From a checkpoint of a small mixture-of-experts model trained on Wikipedia.
Experts: 32 experts in each of 12 layers, 304 GELU neurons an expert, 1 pick a token.
Below are experts of layer 3 (counted from 0) of a mixture-of-experts language model. Rows are named router (the router's row for the expert), up (a neuron's input weights, with its number), down (a neuron's output weights, with its number) and show model dimensions 0-95. Each number is 500 + 50 x the weight over its row's rms, rounded and kept within 0 to 999. Numbers have three digits each.
Before each expert's rows: a language model's description of what the expert responds to. This comes from a sample of Wikipedia text that the model never trained on.

# expert 17
It responds to: Sentence-opening The, He, She and the infinitive to, plus surname pieces like Her-, -ley, -berg, -wood.
router:528538556531414554561534538517534572508433494525439482527466560428428520424559462398474448540470415497539520474485428508494516451547518527528520578434538464499561436555547520514579475581518564468552457566506434449462480460561577496476462522491546428432434544457533408498502489482445566416
up0:547554424494489617572575437469469609546468465488483503523520498429546517434515513448496441481471544558555524473500559480488447489441458447513442483525434507506544471494596531485491540535412518546482463511483537458370450638504540551501547491426576521433402493527455531500442568404425503463
down0:504524420465645570428557478505584489507525566500539491538502560506525489515422431489412696445436549511397462490492520516475443526457547465552516453516435531516539501499528469506483491477504419553462542513531532533510457565426485495487511451481533490543541486574463503519516523469454467437
up1:594493489576455441437451523548519447578456549559496503621548585472473460529573534454498569504504432504530604426558532598498489532450439500583405543514426519560491390482523486529565538498451495438481572457510473550496432425598491498476407539493523393497560501433523474546468511510456532494
down1:440416584372493461530453498517459441510512472453587582473463482532478608444497542477381501504558516551583497534596435509541499518606459506553454387500565552477513489519490509467532504471477411648536454451472507513435483560513524459449527574455497480445518516452457480447444525453547482465
up2:567507517443574536520541533531556445546521420460414498458545502397505558556535481470527538644529525436458490456433604521468559480545401480512510455422459469513600559552519518508489510502409589445508538404529435450519583485594476500522556528542494445558507513476584499451550458453553501487
down2:455596445441485587486553481509476565435559489519524528509519534452517560494553485452452550436638415588549548486540554513428498548433469486531515416576486569541576452539530508411515506555479508535428480511495605487538465528449533444466454551461509548543459420456454468423527565487535494457
up3:443458485418485592563507546415558532443488488524353501506549505452561564509524500510520473411491491432521522516513543500459491563590514508490556523428449450553616495568513492443475367497542478503494498613504543473465431458562545498499452535494630519524477561411536467466420541499482516478
down3:474536619499429520552380517469500453514470514540512465483498498497501382561383506441508525404561493425489516488431467498456595586497450529493521499417492496493516417458513427514415589463497523528571554614568456514467482576469507505555515475524561514543490491509370439539600585495444524541
up4:486471525532485518506467485578502522475497505422462540484510528455475448471543419475541407500561492496417519477553444526526447425520592504474403471468593490531532509596553441535505504581552541420556440453498537429476409502553504467538484533512595544452476533467448469555406534488504513433
down4:483584455487585472439431383534452428545469459548471484466495480600529515596515523564542517555435562610551544532563565449398492590487508601551511542619490490484503508489536528573484572403440466573462411486457577465435554499544484529493589454488440570567491519611472570550545446523497536529
up5:495482489507505432573380467535501442577503463526375479507460573450582466379485451400529446489451466503448463435479584534477409393521460522504419513382497480615481461566510518518527486531444512486476466456541539474466571516462533544475477544549521432546555561498523575535565530632473497501
down5:500514447451500478464584572476520403385438460485446527534436412483566537565425529511469486483484444518543496495532490518578539459474575566515510396479528500615448524478489459481509521459474455475510517542560546427497449536423573389647479492526545535529550477452494564492532451464460547494
up6:529497590415452500502570584529548533553476473547374533490449509413478537430467471556494488445387467471542509412474513526391478419541466479465469575482561475495460515507496448525486496506494614462519500459523517459522568536482523581559509532516534534543478541447461426496507398453459477533
down6:507540614487566508455517558468530544500523437439501482528480415522523509460498517600545430567470429444499564412467513498427442556491575530499391417627539428482450525502504428447555449472523496479379524482543481450471490555484503459455566551384542506515466533458513475544458471518475466426
up7:555454436388522543460529529541560518529495497526517458501418495460521573458580489467450411525531508527430423475497494553545539589544525566394476529436534525489446494498502525517486562393474513484576484547550409562389495484551516538473481466487570375466434562449561417510471528457495530521
down7:523444542458547488470543471562471589558502437553533470490523545513559499476505473485458465537544443457439488513519565553419444563422417488476463548484521483484429555442529549545392589413448419454515469654539528448556431466549482473507529448554480430532502438599556524594448486523425507564
up8:541500516539505646592573468560559594531438568464475546560439499467460506368559421499536406518487448527447384493466486517490441485527484566481449606575522471525509454557532513445536538481483456494591533471543497500471505431584524502397478511444540426432439531458532419432478543501521516495
down8:475524512457581506527519410492477438445465499477479508448531523465543459584445497487557545502534464502406468565483399585474476512490499518555518429574524544479555485508525603535405498474509421597460504568509608457500391498530475422643514472512481502575495537598510604478498432504457517516
up9:472485472520448470573581414498535422487496493434503568551472506502465473592517413551477462485578501463463549445500589499530559380595468509461529434554478464562520413453505502572528485433503539545502534468547514461490361469511520511461468549506562506522408416508424460602438545466491449476
down9:542557529482517519444492511527460458429531584522448478487541536540461442491501545516509508434492498420461431458456502562501504532467444563544538462598499524577450560495538497478391590474535505585498523549502551444604503548482442398550513543515441484455512470514513596618460527503501454518
up10:602446497392563470507522596406495470499585581546486526526485468451435512481577444437479518511417488521518443524502485482579533559502533491472526515476374604531454522532499432497529497535530578454416465528517503559500477498519591429536534428420518520467447510507592384458518471479449526540
down10:537593560457560570348528489584502565473486493540530499497447470579603428506519586552519556512521495509483471514535479496475445477387518538462449459577516486525488545571512558519498636519555497516483526562464547503496538589452487489515565477532513483440477565578491568518556554417446516484

# expert 3
It responds to: Capital letters in abbreviations and country codes (NCWM, COL), number pieces like 56, and words such as addition, born, role, known.
router:545548568523420576564542553501554577536441504542448511554482556431443540425565466423483441553466423488512498463483440510493491446565519533532508583434504453506563450565562530504582509562533579457530445558500433469457474461557573521494444494491566421450436554458555431522496512505449573419
up0:519526548579465590541532410582519570528467493514481503497559537375553502430479514562438448504529403575492435464442467572502538471510485540458439520485518458440409628513555596515583582558521552465468495589459489444476481493519544515600484482458535501485553503476529456489574470455484376486
down0:499463474443510528481477494468381480571444403565474486457528426581476550453537558417483432494446473579524575541526525538459522546422447420442426505530512539466453521437543623519514427478520481526487480567505483459508523499595512509470479527509526548526381587420402562470487469521393497410
up1:382478540434491491549473430500633501470531554467491550510478519403522499409486422557456488408504566492469456527475564449478488397460463560497509460506433490539474554486483463566549449493536468483504483459567491523553596511528460440519474443598564468471579449595477503493522511570580415467
down1:458410470569494508497514512508455437548370516572529545467551509435470512490516505531452551518489569555411470436461407441527484425450406496555543530516475569548501512554478512497536507507418518543532487506564523360539448460552458506574481532431509586509487586526463460429446419555560549484
up2:507490573453452657527496488423482477498487500526516464443475457428477408469511527451436616429520511476513582613428426448511488504534521561529528564476494498442560425485489544504544471548488421490436498551533547573530454502453468512569416529492514533566529435562504460449506519427472536311
down2:481484547547462543547489505486499513481471543542470540459521532607445456496542510437556525574482445476437483503435515540488478394552474412418516549587502467568543510368473463487483403455543412457510463449439495423465584477516584539578454462461496494515491459467500485555569550582488534496
up3:451469543475404496508601450473499514529532522491403454503532472433445513434459568400568527553463457481527501475547430521504478466510522544478532531435574550540482461579527553635399555439494450515438492482465541522487496448577462400469612477535581476573484522571435523586482490563518458525
down3:606492501580489473473551441463452538525517438410511476467507504498526507444539571374523513535568375556429497440487475477513490505604547499473503553516436512516428482490540349556541473472481538561497471480474445590475457464451499496550420495476524468423493543405521573572623511628434561486
up4:497503619512487515553565466524531487514465404567519553484512498547402459474397424468514554376540474522502471497489458555412469451521530493543537435574565583446574489679480579470455417506530488550497592533523417486511509497522461550557554536530489550473532523500569421431410509555514497442
down4:525528521404474493572550393504526489527514514471687475441534534485497507561447477517473519461441479423419452575502526482553570514566487503546522474488470426486579477428516488506530505548554492483500449582491565601352501526477470426578571446509512563542543495576501530559426449545461573546
up5:516480503577497530508532578454525535510516513498452451425524534467565423537457462436399567555508468456512491429506473521506489444433515510541567508473603460458594415492532577528624452441524485548518460442513624504507466516465548593473437581578550515534451503427551435496492492520465528382
down5:515552486475428459527642524609501510497588490572596479483396470450472457492515482452507430522548596508621408533575522432537464442463573546440551496436528496546444509467468432464617386521484392500440465561474500534487520491540549536524469464455478451440473442483489537556509536459472468537
up6:557517468483485541570421466470557505582508427600472554486446508419565537550551513471538490537469440435466486545465448424610471387505475509528513581449481511491581484447468559461631467503471523463507450499448496456429437463542563478430536521444557433586492468420479491504552436454540533478
down6:572469528394515584447495488520518549602502510485398515605492514490593573569661618365503472553468446437521473424551543511527600560496494471570564548526550534458386486480543577446601530420452525410479445562424517525517530551420474541404479447476557493501488522463449465538581451482528500482
up7:485503549524511495525557544467498480506482496432558481472515528415486453484549481449614462502466524482495546480473527537465440455559488489523493490443492437545534470509452641452510560476457465587401410530487494547456500570546453512478527556509550514483478522460521402562403448433473544449
down7:445419464506517560513470500537503445525479479476445487504525490538502463434447598530509478482557409393475475471542466547515546537537509443511486470542574535399512470486580529477467427503574460644502422471479483550459544453554602503497474543489487583566550452472447532533562448546441532493
up8:460513511542512524638457431572490500451450482499502534430464514458519489487503429550514513534459429424482514451469447539515543444461499479577495552479489473542492448545534479485601566509536497407535481506433396514473447525605493512545555460502531564432498535408610438473450561462517468475
down8:592460516501464443519524545470492541520488470492430577508513409523519482458529507478486572557502486543543608434559478550487519515511499401552438554483554475440501486551604472498583471458561509432520467494489492485434492496468659560562413513484477571538490498450435536510523517529527554499
up9:506484565488434589564469559506549543572581455505478462517436585416515462393576495446471459513486520428463579451568468582431479428530514450525514534452482477500517460574562593508561474484524538446503484566527456494534507431573461475501441454430511386567405545489515535392560521489458466427
down9:461519483511525490475529481592430490471623491494461617566472510595590530465539525495493452477490476395498518482450542442443469515594511492510508414541505447452566418510525484566475647504528508484550429488459522523492500450451586517445482492430580518421494534530495501453543469598501523448
up10:539526543522499509491477547564527594435475413508491454517569528436525488411550408488572469509503629485502532564534514476519472552477519502557520572432467469534496383508505463477491525493467523502566510591581536542443521474609482524495430516472641375442480505412560547500636515508587514522
down10:551452565593520507481467488507533515475497497565554537577413522531577452595506616608530494403461483501477480450469547512541634588535453432484442547532469510485519479513524514490500487490489475454488506501514440529485495584547518474461555385462449512461481491390506587533526504426474532510

# expert 1
It responds to: Mostly the preposition of after nouns like member, number, list, plus mid-word pieces of foreign names, such as Herzegovina, Kano, Ishaq.
router:517541556524414543567551531511558573516435466527457488548455544434435513429577473408482457552488419520528531487479424515513536463550523518545528580440557468520564430567546521523579487601523550485580479563501428474482501491558567497459474549528549442453438552467543399505508481485454581422
up7:523502524496512493593519454509489476599443476460403431540495545432492372435444451496499476565490467540538474531494450510424483497587441569582455519454481523590480490485506569480400482436503458477544530436538445411529483493541511562473442514559547440530618595548498523488514509552591476511
down7:471538466490487539393478492510496446497521467524618465546516420454522483483516485497559526471502466496514563601442553444375527571480528499497446506496478465519460405474476554565416472387435451456477552530509565476512511443499490470508585491456470441553416488471486577455534456488498406510
up8:582475555499508453546567475550522560547401533558507563579397532489435456525556546467598416510422538497466477459462462470503488422441507512541455540529516465524498457497588580475557526512538536435483448446570515489380440467559406476541467491420567470523404508466512485483493433459437479496
down8:424507496503515478464556498498570553521541552573368443566431461593517419476416500478509562463455545432492499455546420489518508458446570504407467500536526454471473457522460501429477443509507385497502548492416401462442498529560483470629590440558506503457525504471476512460475456422513516464
up9:498562572525456517559498490578527463487509430514401421599474535436497473446610463473513503476533427531582627484499528427460478542519454584478504489429521634542603563479554531448465520552444542484457487487491511473500482496574535459475386521559526477515553527511621462431487477547449523495
down9:469503482497470494428508509573439505471520492566489517594510501477509514506549568483514400411531593535440419464535560459484421517468479454486495414538525504455499536555494427498474443510471538520382570487407455557549482440456584541530509561507526544472622376549447462414517461525472465546
up10:496472393512484498460583426540533451515543455469466582504562453540478480501527433393527395415441478506473445385453460481482464512477478514537471614462556507515470513530532486460613491480523532487506467447561400481440528492503612472471463479579532493527483521397625497440546500458375490440
down10:455489464513502534550613494461490372415591562494347478539446476438554522477458469566571575449539506479485531444447484574501507495440557589523485394478503464495534590576423560536429497530506491501500438526431541507504607422477498454452474592583565508455420384555491513545531426516536537506
up11:485525525530588593503623481549500473500423517586497550586499467579473572498584530492524498401420382507512531527485488464517585442458394596519515536472475476419400466458468495507448415563511449446419439440512562489571464548409483490562493500502538487492481488356486423538454520507540461556
down11:471444488590457485476598478564459454439603489450354444433555499553583542422499532509458524451483475494512512531514560470545495572497502518469482495588410403360434456631526400529452545484543520470566450519535575530550530678477534506492603504425503478493495463594484494475467485445445549490
up12:467470477582554623494577589467498529485489575550467453515509499505502477437541413532466519522436526457532438401550459464390488521515493526535417567469471481603488486560459523474473479428514470463479489514501490412541491530501573599416481547562459496436443531439526487454437470506512522600
down12:562589474495515570519450547581461486514511569506656500447525425505534494498506409450516510516447426415523590490553540457504581508521490525546522431559434470470484533519449510505415501537540468447425471575472392413579477462477559545400599448431477484490460465384523467472484482489487523466
up13:516492502579556475457614491490502533510438472502484519518566517510561536459539493557510522454582455483403529469447456388554562500593568467474572471386445508511515547457509510400532480536491513457444499501411488520440545429544428523504539469507500566490454401457450458467453567520483508450
down13:476464462529542490441622491440441522454512505413498503455549461575618546514615468513488520449539470521517532523510467623511597522583531486466550504532505496565420465525521533477508520580503495461451428504514473442530520539514491500585579504491463495450591442505403521457475465566453445553
up14:483483507488504470617502595566551455591492533459448518502538396460475414410578450521530501486563520566410484385486528484476434508502507487484556543524486535562537509583547429459529529581487470538450518522342570554405521565604469491530547410525485494513465489487472453495468421529545407463
down14:596507502485550407517566583462441488536462496500522440348505534523479538481473468557557453454470502556598412527460467384526508496498622505494465448542515583503410512472489473496527485471504444543473485438504617436480471518500429484494456522537444543502532461534494517464414405600515511569
up15:495541529597477542463612542566482541456483528595476474622558528509446500481518509492465588551487455530518567546547507532510437446564554574480454522496571498441483410466539558497507556514549536526469521510412400505426500486474510546577412543492534507539430416448565386462402539492486552559
down15:545463574485415551414470525607592464480440573477520469547495493568579498475509398510463443454492479471517657439497471506515494451603502485466513484532489561550487470625473472462556459429523503508483492564502386427484472485489471530421611478568487580520458518512481522448506424488522437527
up16:443618496518580581612531465457496481563467427559430502452552575431521504490553496451473450541417482464527516438536473526534526451600466423418530586467478462489456442479586463540534544516568517516489523589433549554427514379493526511473462528507566457496559567521468424569520504579532475497
down16:495466431561463445419469567522447519520519381501509508520443491430540394636434495496460491482496521474532473560496471515395508550536554542578557441470564643558483488441528505545532553451552499440552515482582517484539502401386471411502470436535469541599468548484453502486487579429419412450
up17:613579425434517559477505447486530495481514509501550468510545496533496541558578515427458452462433450429459465398537513427476405473574486482594520485419471501522450494411483479558482423568480525540557480514480516441527437465471503559510391439510483439475489575538595397574418472548473526412
down17:436486413557438536399664436559540438434480558477367508505520544535450398464448518562556522496529474423521417447455466534458516610495508538548527513575499495499440402486617582487467456510443492488511542387514540523524478578465497548555556441476417536490486542482487539494532594443492492477

# expert 9
It responds to: Participles like making after a comma, modals will/would/can, short word starts (al-, s-, par), and Greek byte pieces.
router:534545556507419571559536545515534564529443519542435513546486542421426536423558458428500434552464422479500503453479449510477495444556510525526495578428513441507567433564541536489571489560521563467521440559486447462450453451548565518509441502463560417440439554447543420521478532490440559418
up17:466501471517467454553457462554616502538436561418535550553486547496419543356427587518489470393501485534487449531494542596495438500597432492524613542535470542412433533565581518438547550497445487562518471481456581549592501475517564423502510538408498412467465552500447485532523536468546531493
down17:489498560493479505565520505501472497518634518478432551490551466548518436478447494463509474568502512480453504433393541484587439543474508449450505436548489556512514560458471506463546522391453558557501542540450451436517485532586565477445482536510493550487530485519626482419515436485527482595
up18:457495427486390607504519502476519469572476576491426375502570523499479469449544544553481450412594593476486429507512497417534488433536412490501466556573424522479638403455533504482564472502490570544608447546438544502472470489470453476472506579504468462523593567502467532452521480508498484522
down18:514575473503507487434520460537503521489442483553539536558544497452516532478509538561498513430531554504520449494363416511459550516431511471490530603545559529398546525411389383445499527481441502542475458581478433591454491551475556481486519616423535505509486562514400430470507482514420523506
up19:474572473490510534567490535492458473430409496426464417444526539463452441420497471449563389468541389495515486508566426484509488481532447562532544568420455505498514473582502554496476509535512504563496522531496547578431544498531563441509523522558548506584481602538460499479485517448407437447
down19:549512507465446488493415495425537513496523470528507566493498473476444536455445545541517491606515423587527549495515538604524456542548446497546553509481494536454478472537583557467518423548565478516529559520567457501495479393444621513567514496453524403507491639453540435364496554513496419445
up20:439599548551457456429529476533519507511485432569457442579580558484550483592455531491462492551526541535474532451496438467609452496543485521414438539592474439557550472504441485525490460500429546494536469585540609464373481517430537579505508410534474431442534532528454605473405487465498459564
down20:622460515496455526435445527560446513457527419465592442539419542475489591425459487457480489503523482430489598480499548579478570600538490468366474484525472456503505415521501451435435566558519490465463508557588502508516483544495528438470486506547536463527459603495542488513532584502576440469
up21:632457493473490507521476537518471582454495528530495508525433450482555564474498535438445480497554524528603464366478482473559484486516430524482473512418473566532466441571479573554493591541508506510565455621405547397439526539577551537483533493465628461415418520432527467576468522526455520418
down21:560447514418420475528520499458426585478435466456593507483533552545471545415537455517480521527456449459465473490540475565506595381503426459558570521511573562532466434476571510486522482467566553496554419417578462534513550522452425485437587514491582445515482433494475462511546556591528500526
up22:411470538468481500461508507532496462504495490545456497520489540462447440557500455471559423420507472447514471330417459535513556502560474441456523465451501479485436480494411440539519443498541525500407471588497547532581499482497554567500553446440478559520567617457563519493353457496374454472
down22:531448526443522551476543411542390406550527562456557481479571451465530452509494551547505446524577529519525519512497558571412534558513541480455492533558542482518544556494500358536600457511476501544491428567623624480522582464410540455479457406457428446521514555456507553581507442516478505441
up23:587461457459418525519522530521555526553504525525429468535553568469567493426535437521459462538469537537597437461446475445456509529486473456552477556447481589550553525589597575526504437502499530475526426478471399514551484500461442464440454543519497522534487525375504533492524474518516458503
down23:498512557484424527477410505457466433527432567399542475498456485436498532539543457498461463480478545459474436481428419554541466490431539472555509572601414473502502495431401528531570543547504530596530490503596507592520503474523486497558553523515505538547441510491498447457455556527533503481
up24:548523557553478567493450587418504531514514533462523548488452464532496519466499485534491509548513473408529467491475430429508577584425493419472506562485451486559489480541544529448618445520548612447511568553516423520561564366481380563469488427464426568557437410464480460568473510460593383580
down24:472436510552448452492543446487424461489479592499566517503557547422448519478476405452503565475473473481512551548548446556503513432428428600513521482460446509504542437496562566523558478537528602491515485428477509496509529476490477459538519454492438606399512466390518523512436609476475519452
up25:509415484460489484605482456505531523510579563487477472526517497471480594447581530468523448552576568535545529465499529539488499552547468454493438538438534451482501487574495552483514422535492584533552492481467492480586475523524617414441522522462460489491502499463532523449516443446452613397
down25:481529591496509401530586593507536448529560481493460492461491508424492503510486505466540543585509426502493449476556414558584536465485476485461524565481493516480454583528493517488487506525465431526442440600476488566433454560547537464495440566434519443420498553628606446496567581479491463503
up26:534559616606516533483525505505457529483448505546496481463648516456539573503497499490485470513538439484494435495604478480508467497584564422544492504448458546487556508529476509454528437534540573613522534549461534430562454445388463559545476548517465482523581478491462517495465493532488431589
down26:508409497547492524462473464513472448550485465492631563551502488491467546417522473494508418576481440477454566512569441514520480490533415546435552428486496550431430571513624528463516532481566587552524400562478518467422479447479556479482519453471618413411475521487538448489554570528449424387
up27:452575463505567550535467576553542466566528461444444445480485429535570526461404455462555564517474477454542448491591503459451460493497481525611595558521543481485557587594509423433471499594510523541515419587506458441501525436475538529468500534525599464395577575513537511476487510566470447354
down27:433520502486485507539536531521521544555496522632529502520534543542562530459485607533563482491524484461489500467598471557505418393533479501456549572550473527426505503476432523560486562552505486481504515548383450394497566545377569510541427514461458476423500608432566448422512560509457516422

# expert 15
It responds to: Word pieces inside foreign surnames and place names (Rek-ić, Monten-egro), Cyrillic letters, and line breaks or numbers ending table rows.
router:549548563515430573551546537513549569541444493540445514557481565428451528422567464426509436546459429479502512466479440522471489445564505533534520587426519451514557443559555545485571510570533576464521447552491440465451471458559554512486442525485560421451434555446552421533490509497441578411
up0:518495553457414572471498464448462510535527499560480414557526480445529472476493474554565451452523502464429424454474358514473534538524509543472458535531522519463488480535551470526517466494520627526510482544444481501554417467507454524543545605481554467570540484436510439442477423483597559450
down0:537449492440460389553595538540509393548435494496544453444395511480472490492423378427536494549442427519501499496489504524542498469564462493530487430422485509454436472504577458525508483480602531471461478511563429483526482542545530502591448517481475453554455511615482531473421519452411480501
up1:544522516460542486558606460555559447499483564491490444505500486563498595499475448587570501478447490473514522471501517599431471557483508489521511519429482381426545588473488545482543605443405586435546475416596571484606443554561521506565487505476546441477500492451575523484548454525607527488
down1:591391517426520470526520523534493483495461422432556550444516497523432415490462541522440426611535500590443507471515448451551492528477457424471543456450501482551526415517396478483523605438489511532416445464503467494426550536492455524521558494482528498453464444456483488461570451540459489563
up2:454509594386508549440479538435476498617488587431524405452505500522486504504518427560446566571415495518470487536485471472464501545476572529522434570340522489482494540514426539539504516552461400473493518532513434486564524403538514441558440462503573474507464514489443408521483485588571566504
down2:437556448417498494549480455519474414480504541489520482460504527482480461548442508461458577575523427534499539535513484513526482462449511550553463490377500504570467523464448511455423493464526635427531471551480486571438468575565400584465435519549534457518430467490481587581606588439528533431
up3:440468572556523489527520417508539507459567553560546536477545471440515499441493516502532492471514485516471534503403487527471498499548521499408468528440492495503496450571409492488513503494537515525546511534542343525507418414512472529497438555548491499482553433567570538529521450575583594511
down3:497531524539406537464507518448487466495542486570517452507430485491513539449521579459450442518491518520522576481439477427382517487429471455506521486491600471466448545507522502561514553499511481411485427510493492526583454572561535560581458488477523367509444512461537501456512499527398539455
up4:503420571532525509472469500516559551529494547537537394459525512429496431494532501437459439505448512567455471579458389527498551533442463453429489563480575414449520477532490478453577525462529579499550570467520443499497538488605459502538547537515538525442523503539475474434527495509406454486
down4:554568494556441398632440466519517518496495517499495459496525434579502593415472403440517485479472405457552501528548486452489474462493502444426554466449504525504422523508483504502557473476515578515413466428451577538612451452419541506513545514477426506481474526482471570541511558475494510452
up5:540470430448536481421562530528486480531587436435480481474425571502504485469496522391577574453410466559500493523444451507503476556414487477478488552418543511454460537453577520546531522558627482429529485459473399528615439467562554514441482445500464497451508422519568485450516457454572530466
down5:454605544436505466539486448539445538496475560516461519472411463542482525488418439410514445393525530531491514517498505555497467489454544429596541508515505535462487427481493401453463496583581572481490493514530569375511385505554475525539499534525470478502536467523457525513500544406549544455
up6:497497551446479506488596490470512473519435480485456463480460522511441624401517423450502510475518605520555468489529450494531476475579557522495553442559510443501523429449432490520565549472475455413464541346501552512457505480517536481540510612460521490420558495572535617473524487544413521434
down6:541431494571573475589523420475533493456479562403400486467491569446414534455577476406483473544570513502520580482554494544497402614520418447503521524461524526513397538479506509592518380423517488468539549538451497486497460493575472508517481481455521552515432525475471524483430487590456640441
up7:533590428488502536516596449571503454491495521623558475477495611466523487484455468448491571483507563497518468401479484520486515495481516505471504606474572349454501400422591469442494469556560500460549523543516574516514490542490430538591577525568461494507445486508521452584573409500571446537
down7:474476450443531529506515465544417447468527533523478600548518534434411481471546569537552486497577465484523558470612460501523554551533402373536519476432559586466506512497563511439397565445447432421494522513543418565526452591517486568467475491540436559447514503478426538520554529544458444459
up8:536435482467570512559512454455536411567385529594384465516510490478530581504556482497501443632441478519520500513417525516512447535396463481537522482470529502420425469438522470503487517519560621472470500453497436495554483459471532498552426551444512539502525510474605506558404512484469447485
down8:504451449481423545443463486574487449429570531508510540472474500428534543521527518429431398557528470545552557512462520490531452437411443534505512581440466481512488520612549466507544518435520507489540474554483471451430471592502579537475441476509455505402453448444473499549575598504369553503
up9:558573505556509623494583456533516537523542511480436497529511521492500577409511499467512470543543533545494564511530470488468478481574467568413427562430463462580553374497536493512509454503527523447490456522450474569538493559551561484515434546533576418465501430511515452570485509506485524431
down9:504487497410413518538624585562481410459605488507462485526442491414393476544405508469562474548507536489447531410449450560486508606545429507557541576470555464516472528530566463433564520508484476434461602585498477514463483516538434557484482604444543435457504488599491502489483591512450481521
up10:470539466552561549571542538532544524533467539514509429523525424384484588488468540478530646489460546499486421445496548502400611503434491395531457540519530473449445564558445542545519462500474440434438463471482419465464518449544540552503436530441511406474412525508549441486549482478558548556
down10:509564415524489423512423508496518507550512514476593528502491551468469421439455494463383484604506563524511581501478410506497446468456489348580553497462493533444457532507453505511529473507465549492443507496538393491484479513568509588458466443370468535452603515538606603524436509477559474482

# expert 10
It responds to: Mostly the after of, in or to, plus mid-word pieces of foreign names and words, such as Total, Romanian, Rajski.
router:533548560527414566563543547514556565524438485534452499557462554422434527428569463411493440555485415503533520493487434511502517459560524528536527589442541457508569438559553525505581482581525561455561462572521438466471488473563571499474457527511551427465438550460537418516515493488453573422
up10:567508603580417502602517531481590492508565555478458470432520383419502457506497468484475551498508501482461477494440481408490456522547502531477474499504529449529472533439588489420575523512559501433532429619482485391493472507428601501451430572452493411487490499546550493565375527622485447496
down10:549483543472416401447527533552463531421550462502393471512577546434537471486451457485484471605490513374457431481549488425428548455406527496512494522506549449470476546414533488589443509448504467551633603488560466445569481486507441491462535439469529458485515538566488533437550547539472472508
up11:494527570507467612462483514471548471502465471495539508553477521444594482413527438532482393419343492450428481519540490496500534490555483466507509496452453518494574403593473501529574505467424579573462462531505449472430359564453534529470526423595608434442490512486508448488520492563395504497
down11:522521410489545541547659511635458472534440488490561507499496485469449465488430518443492498455548508415458541514492592486449537507511544531494648503414543555558427559465575490475511526503528488467545501476530522563530456514542527529474468412555427528468437405546416459520580442444481427487
up12:539516549516413525543485588508606510528416465498508557608480507417435553536629518562455501576523445540507536509485508489470514414568532488454463516411484505452544518538539551480484548463503614536573466529570572544550532425537486536484387509489537370492457505441521456507506567562498528405
down12:496598541484464423490463587477531653514528428565512504597504445469431531565576483526487483492595436540449538515525524539466497572567428506464506539474542480469456461504447515532502536493517524576427536549430484495492520448430525529600445573458440450447392406539517422478522549502535428491
up13:564536537511527528544488582553518561594462527504508462440470554521477507432446462519496510486481400430429427404492496424417547438581462565501502551493567525514492511560557440462483515525556557580515489498456530464497521544499627467512433511475497465452446538535559547504461462436439473425
down13:450559557506418437546510462528504489522577440438519406477492527518419518463524403402516481553492569534450576530490547573520508551549541555595483618554448420613514517498460537506503558544496534507440394392498491455496541458512601469471535492523419497522502436504537567472524578489489496551
up14:575488471516426453485513618448441563485435468435600520530462545409529441504494475564499474612582591492537507445423518535521552421536474595487507624487441561471535448580464410467537551514500518485569527454579528464470510479584550617508385474508465496486398477396562573433573506511544575479
down14:413447639539490441436516526492451532462441440452486524491412488392452471563445522520565467500461465575509479583558523609487476602458624433401587506536450518577547437453448487507501476511494509563511482501559513523482465498463541458519449405526493548444481560555432554470595479496491498542
up15:507504527566406558425508511524519504474491545522505484473399422521415565469602486459446533496455439503473512508412492513462428428547499532449570501518415471506524491580419525486569527512595486515555628466474569459391530530489557440528504452446497451510463535487498487493413483587411522568
down15:487441489499528432515563503422441481520507513471567513420543510449505493538460553466388472641462450540459482525480507526473498457416560530435523550499447550511545485421443544494465526436551552540571468439519543513520484549505530429469412417471530548479610463523558585567498569434546484481
up16:482530566558450543575494511510446465527422443439468410519421490405560524482475391520624505450516472472421489491448467476443591438621465549563530614493453509499534524551543432428459523516537544559558518505575491509421458511495619528560432485490582371434489578539467442532530522433549515514
down16:522563557460514517547508538542477486540516503426485472478599627486420485518482495477540504514501466544491568550553483535416626546567475566389515553422564493454545556455498564465488526546493520513543456429471458530511490521539424521550516500476471554432481503579469551474613549389427483547
up17:526433495536521576475524415531447561510538504567427477535511557425493497459490408481551437486373523558462452407463468511478516434511454476549447578432554405508431584476527517474522505550532579434562496433484456489434465413491371478422561481461603507491458510415549473529520579603540521452
down17:443484498441565545525471475485530460461412477588545451467536502517421525437506520483499559471594464409605511498543562559455464599464538472521494474414482534447567438511581468473471543521516364489579500465441512568502485409533510454524580472527451489559484547508454518562424540443577557524
up18:525575458457461485433506506488567567529452566500500485574479481413504561568434357512478508533414451426493434453513521404474458387529509473440476546409544470506407490439598445409510556455536482474501441518566493489502476532424527464477485426523566479444432484512558438448527520508441544439
down18:395594513495446490473658456484470485497474535531507524569531562526432505565451519495463470513528471465569590480570523431540484471468434490485545622411505505521514458494531404456489472547546436500442517404454506444452531578483602512506455579474478551505431494556544536622489477527455560599
up19:510541483456553499455450539530486491489416433496429504482506512452456530473408466516622471478488439535603537535485429372561427579523494526504526554496450509433451523603523516460543489524496555518487469479583543527555338524530461478537373503604501491535491551451510486456563526572391516503
down19:414483516459360530390472514522493498509454505461491477517524505569493511465476458409485466544584464495526477550468525475491527497542376534401501539460496536578467450489435455523473514439536528469557544510526558492500420548542509506439470422523517551479484477540559484456517492431503492459
up20:419550475512536508342534515470475617553497519544522581516479397485486462392512428572419523486581577486532525570457493502456534479431526508567447615475501467643487406431539520491516490518532477475540476521568529487394495454475604517493444541541564473423481514515508542468547547503474484485
down20:540427533455529453602540456499578504498567456470520437504436505548494479509442508520439595544582511502574536437477478492490532573509409505363480388480572522412446507502485500498488560413589401457534594443488530444479502459498477580434506422459541579482493448515467460545476473520538443467